Weights of a small mixture-of-experts language model, trained from scratch on English Wikipedia.
Experts: 48 experts in each of 9 layers, 288 ReLU neurons an expert.
Below are experts of layer 2 (counted from 0) of a mixture-of-experts language model. Rows are named router (the router's row for the expert), up (a neuron's input weights, with its number) and show model dimensions 0-191. Each number is 500 + 40 x the weight over its row's rms, rounded and kept within 0 to 999. Numbers have three digits each.
After each expert's rows: "mostly gets" lists some tokens that are sent to it at least half of the time. This comes from a sample of Wikipedia text that the model never trained on.

# expert 45
router:533521514512577523515512480474533449538495447453506525586463539499561469551467557464494496534452467505433508515494474586542433493498435444557515479509489456494508550541438427458452489481519549492411532454555485542486529512572556448509557518491404434508496509553508476522498418563436480536547522511525473473485474533461558513515530531585453519497508443507469541461490531490510484462431544579524513534522488479447504453474526541496553466512508435491560480529461490420562524508475450541549505538550542524536542434450447465545483500438528484454527577547537472509450474462544511531
up0:540560450409473461460548497513443549496469476506529428452441479549506434488516546456508537518475482495498505473530425465550542481443512501460473497561505527478495472476587520457523532526495482500524496495527472471460503509491489485513555531476496471539526571552456528501453525500531496495467528486509458495529589512569510522566471377563489527500452422527473510540494528476505525508445437556505511509507502454517568538484466411490510465514554532499549484491545489556475532504551475529569455446443615489536473478550399526483528569502513533594514542454500506556473614520453519512
up1:562527397478465517397491543492526549493469554467516483454433505457496501531419499531471479481632505494486517437490517456483478425548497506512493488451506523476528525521531481491548466501487486478558450470510478484450472511533489511524476577474468473412602518509457478502442499509479543466472511457488571502460509532498513543525516495503510481443512541458497536486523480452516564540490486457472443497506468482511468500553439454409551571475470473426484496451532485487448469553527526442505443549520452497455539459453560649459499564496445470545437543489500514496563481527471455525
up2:543458547518412462474473479486485450518556487540433444557442474475461489540577533472501507457502484515478452517503550501435488517554525492454532531413532484510474470500523459476494484503508461546500524473492453458515482442511493538502547533483521515541480487503456554467540502560477509506473548449444476495497498491511438509472567508474523459511503527490513481543459552583446481488477461495543469557305516512530484476415474499510437518446501550561508398484533530635465483524495455546553465518466497446479457423537534490539578504471483480532547464546495515479517512453479485447
up3:457567509426500533484436487519460501542489433497490535460429529460492560502635450450547529486488471483445522511450507513436523537475496450522492520526499582509422538574571482481474459452519554473550485525466484510429510470481529501527486466559457490487477519454475458493547462452513542504566515458514529491431526400489460462416490489501523476540523521553495490623520504506460511488520478520471516498536490522544509463502568487474424501421453479461490524402475606497512516520481501535484519533531599439529494527501505445505474543487486577507545549527546482465543549488486501522
mostly gets: " Duke", " Kentucky", "iac", " Grey", " Victoria", "illy"

# expert 44
router:539514506530544541516545483438540442573519450451464526524447555490555457509466554471483480520467496539462544529458497578498448532499451480499561505538475461476522539563433440470505461488423554523442542478529518477436460533533524462463546506464430456522464527544517479553497437533479445475521517463501506478491447527517532513495529502558450524458487483473439522456440491470527527435491511593476494559544489459453483533542484511560546451517514445514580526572546470431531512537439442518556456576495481542505563475450527462488427461436522453453544566566518490541457459502554477456
up0:495555464489519485465495530407529457487488524541434478526572511489477503422517479435419528489535487421442484465521506491477505477494542549566504462534498494532492486488474472563468534470529523490486493449438477487495505537543472478480514475541502439571598499467563497482530549515487527577531474475429521491552563542426483496560426523526549450490490508473525435486515571473476484507460524480530515488510488527486543440430437466489489532616508533501467498483594501520553469429545521547515575499496466438470574478490465354500525466497444559506544534479513521465480478553533470495
up1:553480492500481508499449464449508465495481467438539539478502527530516412531530497515520514431552506575481486500473554543575509472408477522509467444475486487506532518481482403476504508447585479515467560531489396486435419517473496433503472513492485536478599434501547505508514508493434505449547454492466527546511513557468526477527538485448512490508511529524552506479534510485491505553492492571480525524489544533462512494551510474519441518549524436571511467503553620479508518516604504552510513554546542509492467489501512499476610420477514549486390533507514541487553545466501534434
up2:484531473570547470548498474517497491523474534449491537440600432491491496484473512560532533468498458452516534552524551434502482558583555487478523538613473507544594534478598471532530489566512472502482496513503503521529494502545460487502457549576568465460562477518597479515498490581577540515477473534495519477516500516528463414527490505418553534480560482483543479527488488553549460512479467491447495454456520439529510492524472505523453541468501550476501504512506504541470553506474409509461536524496449532475512548531502558424533485488508473470467553539435504466406537490569498579
up3:474527479549548501490433473443485490534560512613530438522429494479516428484473560485483543459496486488514502533454493500443392568492558456530508510492508499598450457531512533479506522509506452488529493479493502513464508477474466491521469425485519575512631521491497502467534574474562437525506510519528488523437509474558504491553459456525542504492443601546543509479466461410459512511470499463533499503499493496543439469398489504493503518573459494518441453539498493477516392480491521507495569493522566458492482537493484472554536476472516397496472453494483469421544476545490454495
mostly gets: " Colonel", "ese", ")},", "ivers", " Islands", "ian"

# expert 26
router:487453409415554580488538437510507507561515427471474537545473465545506499490484475492415479536491504502479514500449458609480485511492472474554516399549472419492514520540471452501489468528508487523451591516534473513492419485562492509526492552471389476486481472525512484534521412550445466482511498460464485491526477443486517450496512498502490503492543492472439519486536553502547511452526574546526490521473502464495419502490556477500538457482570489495487517539486466444556495459498456533541500538472422562569538470501450466505418538520554504394506563536497554557500446471531470497
up0:531447547476555505527486470518449529515510504523515544545462464459511447450452530518545463451451560507516405445473531506475517487516513483505438441515515549425525511485523502576513437615543577482504509527512495507546520447461578534510488485487552466493503480536539470575494501455496559504510455491476530522511527417523420531482515503508478486496520545464451446519476573529515503506511455528564603490501477588579525482454492464487545454421536529476494445465450508507532517472485450545361468576459462549523487515451521504516523450511448524462526466524551473421441511512526516468
up1:565544474527452510503514454527520497555465501490473512481497476501552554469562396580464471437450499502555508445549468524417578570536480496450527484507454514485546481526495554508467455547495501480501480488552533528527511502480525586532605466634543555502512506489428555549521578513459492509479426557530409469509499485398490455481543458475475447512537547552501519517523465487488470555443494478521575525486481487483517482476458529585512520491450440481485484471507535473501433482460564448533506529490516515471408487507497491473461494504500486559507455530477422519545483490548542501
up2:504476458472481531575471536521466542466471451455481416484486450513485487477514463577479470546435494497462395510503531508552501464505540531575578496589485508512474515426584489482466478561424484549504511550490476561513491528433526542510481518443526490497475506452502496416469510535523531549493456478437516510531530523528492508475524462446540543549505585535520577527545425537468451471451460522561542528444466519497483517451485482451485473499493515537486494465474401504526543569436429477425408521484564479537507511481521492460449493455545497555521579548542468481464503527527561481
up3:534472557451534519529512536508590433568502507590539523539502463471552518468448505485470475475537577460583446519562484384545500491503429562422587510482445451552497511485515532536557490461509499505433495517459480458460522490441438552526454513523523500542501449504478525439507505469531481541519515551524443518557527464469481483530491528466526478460538503445460530460530508490579584564469505515466485489507556497491500522504446522455490467513480561486412468456465501489543553528473515484608466497542504391435511546513567504529505508506554496502458526550462486481468495474525496424
mostly gets: " Hill", " Gold", " Wood", "ough", " Mc", " William"

# expert 6
router:524452475527562556548537463498569449558532453479500519557477524508559469564458538474465455540476469545442553527457455587527472509522460458517522442512477454462517531537439440455484448525483539465445556469546521509471487575574536423493557528480405439531455513553528491539510423528461459456506536505512488512503468533481527454501562557567449550507494470494479537444490533480547510457492528588518509526522476431484492530526525517534508446502550462503567494548557453489524512507440477532502487562516496561542571441451466446543495502475521479434537568547527491547483443434537480494
up0:426552570529428463434539567516470539485536502512536514541513492455471516494470498478535447513541531503461461471452502508505485459533541487523527493608555505510503455486397506473449477557473455521498556488433522515523522465500506450505442441462530547512460523510540529480544465361505433492456505568533481453468504510365500495464511487465506529492532459527515474469495550549549526509443519512506458476516574457516517529465519462433546479483449582447441504567516438544434499561482479542467516400483522494530475564534518509506501483548460436538490467514494519498495467437498430516
up1:508504491542563513504524488485521457544487470502529507538530594486527489488476525489511577499469613508481526480491462469484428495510526521530549520504577490533447437485536496521493500459548449520524383627544499546511465462443501520490469486472522503500618453455431493463504470488489531527534485391529487493521525461494586530497388550420503493496463498509603478501509518549505460488465488477468548426494482410525464504537455495487469505457522564463531511515469516451514462518591531508465503484515527511523477534482463510416504530464443504583552524491519483492483467450443540485
up2:501479559503536514420498474495484480415505507501475462400495460522450501563524417573539515501506507557501463409503564505475487456511470507510401535492546536506478489484499494541471553500505543504408498500510499563507514560477558514504460457544515499493482473494507543489509552504523435558535505507456479494490485506430475459485514484450469472500482605494513376510504541507504543507518520545503549585510514575496487468559431513476454471465500534481448520536580463453477495485662503497490569489504465488481544456503480501498456534539506568476425488530479462472520561590451478499
up3:471486475484439480480546562558448548589462452528495501526514503507517510508554572497472486525418539600433394531470504551502526474447509510507491506506507509494473495491485490448534510430495482543546532420457539533520470508570527460461470482581475582452554482572485487466533499529543516486449533419519491516548507495481520510539496466516505536480509514578547568521479534485518460480533413374488492530480467476534486526536574519455518479511465482437506464510560552447515517449544502548443475433390550536482479575463491509488474550557533498488489490533541485487547452447514474480
mostly gets: " Chris", "ison", " Bradley", "66", "L", "rist"

# expert 37
router:536469456502506491489560509490536452531516449515465494504532525430565444490550464498523559484499490502517529570468499443512489456521545492574499506506494525468389478422460470402585489455493555493459438487554524461442445495423594544518557552494479488503453500505546533407550566482496493488526447458495456464541457503473546478498555529472459465518505502518490570494501474439481404409506511507622491492499503511496505498506541579456495481565562499470425507515488462485550504516503450510512570490490470509504488483561482515492545545459570539516455505536473431497437493552540481493
up0:497455490501482450390498532506479517427598549496483480439601508551541460583529524566461491555642546524514487481502470477511479514536488459498519542499521462500420489500467529453541526544554454451469461551444599469527462508522482426553528470523463500457440442473543498430519518530522540555503497552429513502544549491525535491494546479545459503557543517448495534426504547429529524468487561480485580538447598502495503480461530510539511516510515533533519499542512478518481499446523522606442485487493459534472509510510520480519486567501483474559497513478512529526515512488560500485
up1:450531416445533527404525525510493475429550500448507505515508465504448578455508429517530496497461485436582512529512513524528513546484548565506543529401498537488572468444524524509461545422462489493489549510478495540559459571446521565544439511515466500538538524463485462529520510511454491508455425594538599518503476493502440530462498530525494516522497523501501513460500480499465456485427534446520514559530531534528524517572489496462559497503501514471440491467517478457472510433456515530517447469541411495492500452570445561455457515485473550458443455525511427489448605511486508523
up2:440444521477518446437534515459502490502491413475478496449484509547528489450553499540520555499514488515569518499502481519556524539508448534467506421465526475562422477427565503576557545493492483538542432496449480594547553505539400527501573460476514530457441480463570468419477518564497501521574466457486575539501497498488436567506556576380506445498526462511530459473553539483528519474510548454506534512532477542458493526520507570460510498495426469490499476570455496513451560549569471472498515537471465441544539504491529470509506528528564522499492483476531511520535540531481502475
up3:520494484514471565446460548519517495483461557437430460505447534481466461483583537439494468504487544530483454482513514554453558466464553454490499409519516544614476506502494553518430572428474500527505550556505432475479516446526442497573482482547543508511484572502510464497471558532483501530534560443506489463498532530456512532433467467503514522523516453416500435470485460529444476549412483443451485496513476545509488553530512452413506565536523463527477530499520531450489523458497560532513567498534494507522480495514465621469469511496544536481494512516510611554450546552516482504
mostly gets: " back", " right", " head", " down", " main", " part"

# expert 16
router:535466495499561536551522468483554428547546439477506503569498513509561457549455523462457439538480486519452539540481447613541447484535452468537518439519481460457525522536416447442462428519507551476442570470542496506484507551583535421517548538490407440520455499550521488523509428556446463488528529495519475491473484529468528476493542555553451536480472452514480508450479530514555507434457537585512497532535498455482490537514519530536487431496559463496554503531502437481536521495463481543514504564518505519526575443449447454532491512471508464414527567536527477524472446467519472527
up0:456456521460467463435509515539505562513433495524473494496527463446545456498580558532465464447469496498516479517555506504468550458537464462535554458456492461537479478486542605540553552465490490539523515545467546522452481453551463511432496473501487519463538510543438540471532565516507571505572547460474510481526453398449453523560564544487531502472526549466505464430481493552498448531549479409496518547487471505482471528560590499502493515474490464493477445440531496489430503520516503513485540445474533476490538529467537557522518469483489596461475463465542596471587495462603506476
up1:513537434459436529505463494448519543496504494481528434429440503535444483502517529514496489532479559472456501538519528467464475459487443511490450502501497501495530482509489506554464533467512473530524431509439482513458527435471507525480499471511497529471496518504506475540535462401440516513479406538471471558542499510496466470541506563451539552490500509456426528545508460450504484517508518530482469432406509509526582443449480390370546482485510501546507471507526521497539514468489493484478550463472457502485471501494468690413479515578519516561464488509512499490414574524457480494
up2:540514519556507508483533474558540492459513487549511507504555507498493467546421489499499448546538511458490479483475525498569497489503422475563489485557452516428528485550469450476452462585530535486509517475508478560545435533496483444572493554540436560469507499468425425516496526517534483540480468533504500530552479490549491520493441515435508508456460487430524432621481548607545481518487492541454461510557505454481425539486547518517498464555421452465426497534504463533497497516575559498466551529528452455497459483488467565536526524478456512528465414432503540500456464470565506574
up3:526487496458474482496461519488453465489509500486546518509479456476476492500461536525485536483485555564526462495514475567606463502500488464496515554432508489532485498461496504538471499541526521540490522495481503545587551449509532505519462521485405571466509502416459447528417519466492485452529539510512456568526599509518553573514420484478521543502536576496438551465505502536476472519502533467518511540382550511487455490417422453508500473514505410520526456521600510491558426534532488488527534532496483552491543449472469464524493517547509489534516505551485539435503582544587547407
mostly gets: "\n\n", "my", "iat", "87", "ulf", "97"

# expert 30
router:514439490493562540531523487493562433542531438468501499558485519502546469550450516461458446540494465514435528536469451605539462493522457475510527455523477458446529530551435444442464437522496545468449564479546495515477482562576551402508567519496398446517452515535513474526493418536457459473500540496525478489488464531468551448497540530541451546475466456501481516442482529493556502424469537582504520518547481456483502516512539508528509436494551459490555501536491451475528500515426497537505497570498497529550548439453429449542484521483521484420526580522515495541486437444522488514
up0:454529531461480541430550556513439433544483533551533503428526493499484522503498358498432488472579485500555460549528473511431508583550425518496509477544504488447481490471471475452490524531541463500538521556494465490442492441497431434478504497563511434497500471506533571447537596417554434486496405479483497494446542472488521463538515489490518567551509510460465539519492476520570500575543536442520516543492505528549531521502534536497523550507518561501465522488453569456481441570522571496470481435514499416481471532490559498529531511480490492528525511531521539532523456473510480561
up1:528525565483540585503480516492542471508436470570566496455438417496485512517540503546502476537454519482531439529526512482500479483458513560547573515499477422443463432551549618458465454535482426561421509527540471487505448475473485490572477476442524470508510502419456475503503555489496524528509537520572506514495483456493502545470410513481522489499458442497485491578503540491494509461436461579477487437566493553509489593482471520505526511488449461503489492531482487518542565520574514491499418440489548455495530490441529540534509509493502539466521499457553600448562509482501567521
up2:454511508493479449547504502475523428540499497515517466466515511522451544502449542473498493453616479454488502434549582536466459580536466476578517550569491491497450508436504497528499496548440502565503531495498493634601496526489509501499461482548512463509501514521385498546459564452510493598544577486535515497486496510577516497528491485485512535487479505502527539518449479515499478489521455499590516411536533537487515520508498520521501545480450504465518416530582523480491468504483516557476466504481553435487586568447514536571531488509468508492584529465529539589468530505505514494
up3:477559486493519476496474410511455523502421516449513557523525495487453508437527484497448474455514588495612536513508492451404502553570546545460497489403471494486510499504534493517548536435496527554484480537442517483550526496510485528442467514485510518483518491478551515538507559528514498569521526584550489464499527509555540552512457494539458509547517495536581562509454540534539511478546487462511453482513534533448485538462570539491538520486584449513473519547634516500503436520508463515617518451496578449525543491503474448434479504480402526515498462527492464509546493511466535505
mostly gets: "ack", "reat", "kin", "ars", "atch", "oss"

# expert 35
router:521465576522510536510480500472486431563508410485499503484507511572511456502499544470486489570519434499475478548455427541494487493549584509509580442481588519475459547531457444538453422522472561490525529503488482499517533526485513446458570385482483443508507459542511541574484513488509447486514462461436513467575492540525541500515521520537546514482502489547518571476498466517453506511546429535452560495519503489543471540511472429490524472354540451470475492539489469469493579461492481473464589509514488499565540515581479459557511443488542477514468544476523435473499472480500492456
up0:536479490496508496523484463457491520475587471485480518477518454493440491491551525467516533514519525441548486466503571547524492572444530514534476484483566509409520547473535552505534453555526537438505525543443515473420477492444491489522448513479512457454616558494531487466513475535516508459479522473488480509496486475487583471531455520486459522544501455518464524491458464443530515491498447511507540494405603479477466533428492451532484539530486484484453538557632524428498541500518560491491494497511472416500426520493514542466566449626425526550510553466475457493529454523435508508
up1:517502457531510465440520533566505415530528521546507504501509508552488516521491447532521495478502493515469510489524496534504485496487552580478484535457490559478514524421488474499420486445415552484519491542441492436570456523490521479493458500556488452543475527614525505516533576513547472419502495517449480523560451491401518502594520512518474605562575601492554545568435493519539502457431480470435415492440520513535482487406516464496566465484542487476500487474518565497443429476459552548489484476524539503499500522525538480540522527470415492498519469526483474505498471483492498446
up2:542470570479503537565481422499531472518520476497579503439469501502500545552474524452468513470494514561448428523463507512464459584480547490461475471502544504526585550494462491533519474465554480493504542471500493548504470507562507546473438550605483475464447524475571454567554516480517523530529381444444527468504497479544487469456537469538559511517560429524485406529471533506500434475503551520494485466415480614513471469507528475516513521509507540467403504475533520525434513543509504394504456497488509502576465544437465466502441523507493493488515486453462537482512563478516471541
up3:497509477502505495456441535437485484425546529505526421547600572478489503490539542523481489469513474380461487475473552521533485513499557522512447577492521480520491612590484542427444483522550515461518593487507581464520568494530433574488453528470439500460500459418483492523500500470522493502493517527547498558516516514509521591519535517443493507492551466519500390519482475542488529458525557598520523397504500498537536431501462492486513569485480518475468454464480573474427492479492524426468513511483504470477471541513502567476538473481503493488523522481495494465510540572496500525
mostly gets: " two", " following", " three", " many", " four", " several"

# expert 3
router:463501532567559510463511455490539423525540467473534511434475522478570440593450555543521480531511485541449517519490488556489411503499477489513566461479534468466414546538492489462485445575477451468480483514496497580497448505476471503453512471547562473479482521444499476435528502531496481430530491568576540607385483545510548487510525542546493547508445474540517528463454469453507497562409591510450553559487470457479522512543438471522492448456575475515536438469459428511530516465521452513500477506507475535494502525497487447510459536485552457436493484462495480518492495551519503543
up0:518564447494563574550537501502543558489531493487529533451456492485538515503484560516448494527445550490557446478578568554510509509452548528422492492493491462520469446564467465514460455459479496543552500528489473486518475519541453535547453527532564429461560508596489481473495499536582473484457419571527598500514491452418433454509509531394517504479527451473449460456555459522470400488543489502511491495543494534462517534511495493517509436516518533489462505489526514572496502443515454522453485472484509541508537537581477501518535554450527495443432433501498462541519491573486442508
up1:509496504493506532455456520546462480544539454533455526447555506487600524454501412478500525553450449452520465463500430613455491484494554465561489493517508516478500508527499472504480507529575534461540545489470481507519467443500506448532473522470483563423492547519455520508482449475510542489469461475518452494516498536545519466445515504533471550517481536532470542476457542480491488453479534553502533515530560564489460463479592576578505496458584487412587536556564472515461443524469522622561446437499498462424476480504471562514530473498533450443539526570497465490536506544461490525
up2:516511485549532525462509489543432488500535505485565491459465585484477422499528496496555478582544487546481425516516512592500485521523436503445498529481575499425558530463488531471450515529476458496505570480410495499418523508481516447471496512445514450464453480481570477509501496485531523530494576587516514554535528556499553538453538489445483438449443525509515561516500526486486442483435392518472470493522518437529501482514504519437448541547531524511478417476473418536499498489496530498485507433457547438481582458452536506426549491515463525519419547481497515517522524496509546588
up3:494523529474555458487490491500584453460522485514486521530512562445545474536475530513525499480518491517562497533571544435548476542497435546497442427490537448489523518594499456466528488568513609500462404474421519508603514484517462612510478469511502508423522470485506461455569506551442508456566507468498493519496483485480510513467483506535529525456451494470516507451509547493528483500473496363433485528510518474417421517525521428546501527610536464505491529536527470551458441520533473460467523495514508488443531544566519513470529556485468507494497513444492523490530556531497549524
mostly gets: " USA", " France", " MF", " DF", " Germany", " Australia"

# expert 27
router:493403548528472504414507456520516505495539464499495556472557524477520509516487517481451463463471463477572492547510501520552550464480469554517562565458463579437498545521477456429541458533512417488487563533543481514437462554427605511526475586447495531552456556509536572438513492541430530489485532525616529420506449474468522460489541520546451467496448503537454550472478438534559461528531487506504541490487535467457464510559498553470476520561540576490516441527521519485551527500449530489506459489511449501498479527457531502544507514454491511451471438550449501497475473483527461554
up0:545487440430534456436448468501508511538489547502467571477497488497467577433476414445464431520470469547538441389534485503497489463481532527518531503540514543510569484483475452432499521588493537503471506499450499467504513478354453464507407562507591491526502506501495503480502509480460446429557520513507487471580488474534530503515510477431506436521486499516450531550535562559550562488484514476563443463493515504514554523525470427512508497494511503445511557558508488481524501482500493438549454450444524492502517443561514535559533455559487499561407517477476510473480483519510558494
up1:467460505509521436477533500523446490575441501531512538503620458514559466543463552501419521538498450488512518427507520593444558482529509491552540480492526545535532506469484458528499480436503493554440484603534456555439489476478538464449480496618474512462485550475477457478490512507534537470478485563501521470494471439432561498488518491566519495500417489535452589514406536574533469460516527517480506496498527460494480451484527441510532515467447497513488415483536442535538538525445540487498442447516515518561535479572526461468487494507569485508452543491530496422439543500495491509
up2:519455493475496397458428468447502483478520448427560421537451536478499538498462477497538462492502432396532427535479620454526437495427485490489529466504479457523399533554499479497452488483466473467472504496450528490500490441526502545498551496539480467478498489457473522453508481517547465495525448523434507465498473494453465531539491462506505510562490530505509500469540452531577469457510469560545445447533515492534491530476464447476506461476487452458509488488570505479453463498516509464486533454535485529538514572521449587430578494550415611533508488434492479473583478535501543526
up3:449582542494466475472516542475531506472538437532572523495550447541487456460568504430445465517509420463496550459502515539511495482457535432520510500486496593464543493436509534531517458517505451497551511466465464478551487452490501534513587510477518557615530541520482456391495440444592495569514497474519551507499501528433500477507489545418529570479498478460485487526551575547547469530428576540458475477501519503505521547474523483485521476463553540466514506456520492442462499506391478448518519459508522460526514517540488458466516502482497453521520469503478409563485559533529540450
mostly gets: " UTC", " village", "š", " Primary", " town", " Station"

# expert 20
router:524493545502560526510533523453499496507527458516601533449475508457380513478575501507486511482508469523519504535448491410526530484465552516464520632509500539490503521503477457536437547454472513533558482573498501495446542506454563592499441467480523545546471458479521417493419478462471452564527463538489533479549564528504529493489530464540490497477521476526488493571578562460463481476483482507485437505509498479491533512514532495453502514395502501455422530502502455489551546523488540473536481451511527438528478547509541474504520613475467442511478438557465527539497457441534582508
up0:514535496516472505504482450513478453487449522468528529468475439494453578458511444504498439467508492483476460474476450437524506477474526471589474454500549370529420527463512562533540476444454452463485505549496510485534493530487422475505481531507506496562529544497524499492474516517507530485582459483512574491532528510561483506505489530417517484513466503517534490504535585491457519547687454480387527524507483462521449511488491518509532534538544474543427547532518500501489455494454552505507488501484484485471462563611524491497469511435474461592486498560551504517521525560553525519
up1:554509546522480571562556488523504511565420499511581485465506501448447491476505514450477477458499495498496544500503404480547482485512460533563502539517528557511491523547472552488491535420518589459551514509466472495553566539419508456607515466536495464550506510484507465520448500545581501654493516481489454468465533536477502462509521488510517483499484520475477479469524467449488450560460426491474460486483488509518434464485573462547474518529404503520469454477544501486500577468476501445462499527504527488552516617476489509486452412536453497522478480543529543483577534511546544507
up2:524495507501498505505500509607538559504531501506510536547483590551540488518439499518480407458550539454565532469496469478372523458472510509467511476525437476524495504513452553424487518432489519506454507461436508446529507528481504454551506456438533514509498517546509509472427522543525542450497470540444556491478478514570494524504528545579530489477524526495463487610535451527472436566549496523517427511504535498483570509504477515474573469595501530499460405432464514528494528481512496470446508548537476521515510538510520531489448506499410461492482519444497579568558534529525417530
up3:503477466515519366536492532528478501433510445468489483543561496467510484475557539417496439511530424487436495484500516588489444564498484513533508454330471513461543512509499545501496494493510459474490490496504454437469492543452509530463528507516496525448423563506496521498499509496583499463480498578515466512455444504449502566484569508486477459525520478486550509507541466530547502498518484508511449434498604553513518372488495461481504521561440552533464493534549489474471556487487447508556582501510497448502510461545477466452488495532512519547482470510476548483474539560555428480
mostly gets: " early", " major", " large", " professional", " military", " business"

# expert 47
router:532588536459565513534514490523425525538519529554461535412493512566416426470531507497474568520527484498519520477494467454478477479510517490475539553515549519573555496511514458527531552435482449467452538482526529557516488495378489435474500454514550488506492474547512436539530570496623501491529503453435588481506539482520507497465502529461483513507446549470522483605442457538465500457520412490548532536529489548442516504520470468525508577498475464510488516538465465474542534541470449464528500500505512533513510460562488486418576445465467462488519456442548511486486490462506468577
up0:433502508487479507505431450600480343569462541519524465551565487448553540506501508473520428438523485487525490498545525467530450489509546505475455535481542481507545491624472467504533514513541470488495533614512458499536498497505515506491552541489508521471434505481447520550443510438503490539425528420507393462484448515487528553533485543511541481519443573519462548563511499538484520481518541545511511511468451504525542473489522545460496534507487479542513520528507475416485469481440556554536549539525506468515498493523521553529533562576495524541542508498499488517514609491513430486
up1:517468492500578456475545480459550514429510496518475501507504501481517492500508538505500479477498492521481524483489500495500472531528475507507501417519444497490541491499515435506469500485489581485472496656422506472480481500472480491473494523512495460508673511496478484509500516498574453474484471483503501518479471479509436401516515520489525511511503526506459556583492552465514528564565503509490509330502525470455460507515503473368419512459505469512483485492480524516507499475450492457369508504503494520524506499462521513486473447627529549481503452538521471513504424536437487501
up2:508420522463488480509537454477464507495505457529624442496553540480508538550469477527498486559483490546437513470531565490593484496479476494451502521521564511550515546458538481441502498510469517579531427480539472513548477490510524555485471480472518444498467515429496538462540552547485566498474416491529493547548442554500506479507464494463462448487528498426506373486433578452515614554449439489478524502530554497478466500485558495524511483488520523491488520473547519431431540528529490517521467510530498462540458458464469432469509409500555476571535538498492560513530512433450503545
up3:508484491478505482413491483529481483506530514488467417457427521522461506449538544481528487483469489514501488445507508515480531365512519489506489535418466541492501503472527475504496521432517477549465519547489483450559513505499561524478489427439538558502520497459426519465509482570493487540467503443523468522503513443462505501484465519483537462537498523495513551506540495515506509559468465548512523510380572474546619506409538466440511523503488469525519544523545511552434612499483505554516486504451521416476437507513447558535435491563525471537494548534417481484516467536373494540
mostly gets: " of", " about", " for", " among", " Of", " regarding"

# expert 8
router:549465487503566551543506476503555439548551463468505508547491509503576464559466522457486450561470463528445522516474449605540460486530456463529541434535485462439516529533415441442452440507492559494448581481544504529461486559571541407521562527491403447521456502534516486528512431539472461463530531504527471500494489523457542447504540533564445551501477453515479511466500555502556497430482537580508493508503472466485505520540522513550518437508554468490542513532492452462541510508450462535503495551507508526574579446457471449525489493469524501409530566530512476531481444467517497522
up0:586439503499445477518513563489482549524507497501509478508490446490501527509512409524526567526487552538492485443466485459464509451496552391556413486482440506484527492477509561486584512459527484465478535513426497517525493453554502509498497491532651496463502542469523501538481522518600537452442490453463455549470533483462514556439475556500549450552454521477619440459484533464504505460387472481518470451497526540479491553532502476491422483502485473525496500498498551448570521534547470577490445491525486544508530485463511508565482526529491554530493465491441522430533515507467511488
up1:487454524531447499436491520428442443498556504443569467446526513547529415531464416481457504568501502549507461491454470503485532446480424525483446512541514513523490520474555526514534429450501581494501441546555481520525538529557481463441481531593449483443487489526461484506491479521475469497497456489497480518487562534423463452569508541501512480540451572528522425509486486471463504623538528513507497501427520540527596449522482500480500460451561471521489518505531432550456510474516510491529461515515471494503488496475468566488552555468559524534501467511442549426521558499419501584
up2:525543477478516497485501440566478454520496556498513560458484505592512535492541551562536564471443586485486538469520537509480512485477505522480469493487516441453506442543442458542513494515480494498468478585493568426502495477526547497571555511475536525488486573525478571508569474512503470503470496439518519429499479516527427530449388558418486488516499486515504479565514532493564427475449466499458479514456447497518513435483493506503483526510520532451467538493552587461479526570486454479499493480536464495538445544478434441487519495408483493472487426474389447558433583500507486462
up3:471433483494504403440494496545466509593516429412530477544514481485494455527471491542482503424532599530476524512488567470505486428481499535480495441525547536476466507522496453534492455526467536571529524485471491477554542440507463556550496487545484453465544536517445483522439516541395532555424490491532487500514516488442515547545445547478544499479498452502514512484495588497506493493523476474491559507537468461528500425514534520515507510434479548470434511498534498499409466546541569474441443492460521518453447412537462435500481452580526560595478492454529483533513468488456491546
mostly gets: " Lieutenant", " they", " he", " currently", " originally", " Chairman"

# expert 19
router:505449493498552552531527465495569428562540470472499499567506503515549454563455517454464447537497473512456540537476455621541465484513454471516531439535489452453527519524446438442455429503518553476434578478539491494452494554579543413473558524485400454496462513534510486529513431545464464474523521508519463487492465539452536457510535556551450554489481453508475507438497541484548501423461539583517504528514472454491496521542517519536520435492560470504554494548502444469534527497451481531520499564489488504525572450449466449541487520490520481420524578531519483539487442457519480512
up0:432579508506429439525518450506561571539525564556587468512516482509541526556543499505528525475448493517537541434535511447583474540570533586388475569547499568492465465502533446513520526475491482512475576546505478519459525534447491548566431488551475485510528509468489486502503507469487462431523518528515513483479486474507471532430465481546500481479465514507499482571520553452487442507430433513492475549466514535540494511493551428495480523560479581488440573499523516452503496475528522490478538543465502536471496523516535527428575585596448493447523506450481427488501488477509454509
up1:476490513476487508518508538446448517512478572541528496458465515557464486552521514543508455597552511513496379427513579541504472522505547520485502434492530492480518492522580478505516467452558468472568496497533459493654440484529530485517473542473515459578524497480478468476402512425499502487485524527434533477537515466464540467483535547421509544515484470504517469546520499502421537484511523541535574494427426485526494545420473510505453481471511558502487441488467531486418593498457523512448465540484471495389534493515524521448550531518495519448440503502457521492512539462497493511
up2:484540490526501495424460540434471471505512471636446483564536551543469482527482475484510469428521434566512502534527504495454486572472447462531439479422518506506523557580515500493434509522577460459432511515523484520484519538459575506473493560533520525492483494423513437502557493476532538513511461529483461447536475523453570501379473422491519543458498492513519498471507486483513567506480547515466494444499446598495472399473517474515443476559423494506456501473502527486495462536545505487551474525530461500461495495520507486554427489503483539465485421455413520517529507566541460509
up3:525514555456527423592473457579522444506537479528517534521502520502499569528563557517446483447573480481389495534490524467500513622501451524520466518503495553569465476430484534466460440473451469548477484472483452521526554470541498577552500534377507502459553466480466451512495504476627487492509462516449472529555508549515497496504487492450491432542556464470466488551434479512414534523484522502457438540524426511462504565468464507467479541578483495472565482534510496456487513508472541500503519408481537484526470503524516560556541502504522505507466518472469506504549488476485471474
mostly gets: "int", "t", "elf", " 1990", " 2002", "63"